Below are experts of layer 2 (counted from 0) of a mixture-of-experts language model. Rows are named router (the router's row for the expert) and show model dimensions 0-191. Each number is 500 + 25 x the weight over its row's rms, rounded and kept within 0 to 999. Numbers have three digits each.
After each expert's rows: "mostly gets" lists some tokens that are sent to it at least half of the time. This comes from a sample of Wikipedia text that the model never trained on.

# expert 0
router:485486482488516506520504512549461509504528455526524480512495529483469501530527507501492505502531482544521532458479486501526475500519502506470518510504537469469524509460511497506437462502542551516497551459526484497513472506519497474481506481499490492516525462475454534511546518502491485481551515486482520481571486493505525495475471484521502506497477485507517515470470519516483510501500489518480484524548499483505547505483528428496506457469485515472461505473522520541524494497502546520468497530479500537517523545540478501485506508529512497514502521475536509545540496534544488462
mostly gets: "t", "St", "g", "Dr", "cl", "dis"

# expert 2
router:486465498461471486473501539481513494456489464568520501485519548489497462490505500470490532494453546529474540480504522504526504552567480498477480517526500543507472536503466513486455505447517489506448518439455474494471499477507498489503564495487497462486533491491518533516502520536509500493505539529522474461471489523499532480498489533525513551482554471451493477478517503510469466529521499494488470519482492520497495511526477504468509541514508502507486486483510469513479506494489512502463502471509494539485471472527498492490479504489526475486475487508513487486518493552491515478
mostly gets: "that ", "the ", "which ", "other ", "this ", "their "

# expert 8
router:503538490514512476503481483458463489487506510489454541493475524494533464447463473539500485524479555509499509525452523503524522482472476481486514496529542484487461528488507455504503531506504503511482493473503473466486472439535535481475497482525500496484432530460486466525519520539473546520499498483515520508492518547516516542517494516492506506521528507497533495449475492536479518509494461529494521521474470531524517502511472447502520482517461531518482483455500444494507509543466522461479477513490487531529516502485529481478493539513494539503484491473489470511513482476515485491
mostly gets: "have ", "He ", "They ", "There ", "take ", "may "

# expert 4
router:484485516509531468473529488519529470465495510516478520521512491523513467506493494445489476452466489463529462499495482493494475496518467541465507538494495474466463523520491461579512501469542515511503525502476452499455497478520509529531517481473494488505475499481496486437485471511474566511551494478452489507456487504481506482473488492479499456472521506491523492485491514471504512478516493519514510506504495515527500464467546456461504507492493512442509509455564493489532495493482507493521472553529501516493490538486470471505466521524523510501471466471495497506517500492525527521
mostly gets: "9", "0", "8", "All", "7", "5"

# expert 1
router:460502510442511495505534488495488540542504555478458525514489497507535497477474519459474531505480480497478484498500491527509557529548513447489506533502493486486519540540519530473483459491516447487528494510489533470464482519495495485503490495527533501423467527486472486500479496446473473485497464443446505502518473466480493488518503542483439499483520537500487472488496481510548476480472497548505468516471493513512482512518526455518497542505467529446509509508500506511503483509502482499536487512540495509508520535479534517491501494502492489479465483498494500509528482501496495534
mostly gets: "- ", "born ", "See ", "Born", "Personal ", "Candidate "

# expert 5
router:536533509534501499503467505508470520495481487521525504531475515509545492485482508513542473525528516503487509518490521519496513525478490562506500483517502480497493506500481497456460570524497497523510506481532523517518504509519511501498484498535498514517543509494555515510520498559486450497487529549518485542478494509538522478523472508513494512486505468512524482521466521500519487495461446526482515538473449495519517500506495444544517505523486552497512534515472456523476540496479530468457485516472513492506504474541504485502517558525476511465488476431560482475495524503503473481
mostly gets: "of ", "for ", "with ", "from ", "In ", "and "

# expert 3
router:514538477515507442489489515524479516513504477502507525517504504528468533497513503508533485482491530521523503507504571462465482481488526521486502549490500448506516501477470504546529530528515490506487502515516491467503519495511484521491456470521479517497508501532525496508511516454499512488524523500542528544541523462468492491520482507460486514533536490457469538483466457494483521510500453505528520516499504557518550477527488554494478487482532510547494492525483491496491537484479502498504485488469533441511487507468511487450503533491513553505490487481519537451530461478550500518
mostly gets: "-", "–", "un", "/", "ly ", "ak"

# expert 9
router:530493472524499513520503488484498499481505494498478500534492487471515529473461501473474488500481511460524518494465529460539480480469471553534487474486529508515462482468473498535515497532508472518483478550496506463506526486510528458500464512467485480502472524466488479464490508494560541468545477439511522547497536473525495553506479521471505465536493449522532547501457511513479561480528501491543488498524511531501500498527535523502501469520525510530506503491460512481504479514531482504525496532500505511511502455462502481517461498492521524532477523469472523475488484472477475522
mostly gets: "|", ".", ")", ",", ":", "$"

# expert 6
router:511465518498505522503513478503512469512513529470472474482471458520504496522538525501487503513483421547512482512494496489505475481466468502510496450525511512475504488524504519477557439508488475486532495491494525503533504473508517463528477485470466480483469538529445461491534529493501483518476530505535487503486533534505547495493447498475503510475482504529492561503502455499490523486466530493481495459509529505501454506510470545508551515478479479539492471518515524483516475471506500506515458517532469477517539494472516470495503479468474474513503520541469470503487495500486464452
mostly gets: "\n\n", "). ", "== ", ". ", "\". ", ".\" "

# expert 7
router:531493532555507509480549507503473510463510503486523500524589523487538490538495441502519463480510508508494443505508529515489485469436472482475464505512535485494503505500514546503504533472520525477472472547526442482495531462518523536486488461503486476527500537470508485512506506500506517504481491514476509516490499533515510499529478541511489499496504478498496504464495523515488519518523490510509510533463485516505524524478445506432483515478458508452505459467504489484515523530465505447498491517473496469524518490480485508521474522546526515514518488484470482501469487463486498535
mostly gets: "Apps ", "26 ", "25 ", "18 ", "56 ", "24 "

# expert 10
router:460486508511500468504508443452502506518484477468523487488452508486451472489507496514489486475525477488542494519461426515481488486473483457471496494546442507495509512488484499531508484474489491568503490527471477518501504491468504546482514495521530493530494519507504494514537486495524544489519512554508517470500500545521493510471484491527450480531502494505500485516540478519456521508556553518529519481493514486510518513454494523525512465489466461513524491485457483458509511475533484505473478497502507515453507460520518547501527485469471480486480518535522495516537515521482488525
mostly gets: "), ", ", ", "\" ", "\", ", "., ", "', "

# expert 11
router:453532455493550463504476469500464494494523482460488542475511508499537511506479527510528490472528487505530520494485454526500526514473489489506511499519524534502528496469485507522504504489517485503528478537485492508512493475531528545432498506489520488505515537505481465484487503513458530479453485477510489433529512439504456496471522523482508490510484525535489463537480495532550494472493509516487491507457500505506529481492492508470487475543527513500510513523538483512542486509519488444508508473504461485482506525478500475485482558497553509472486483537459457555499498514531524503
mostly gets: "%; ", "ISBN ", "—; ", "; ", "En", "); "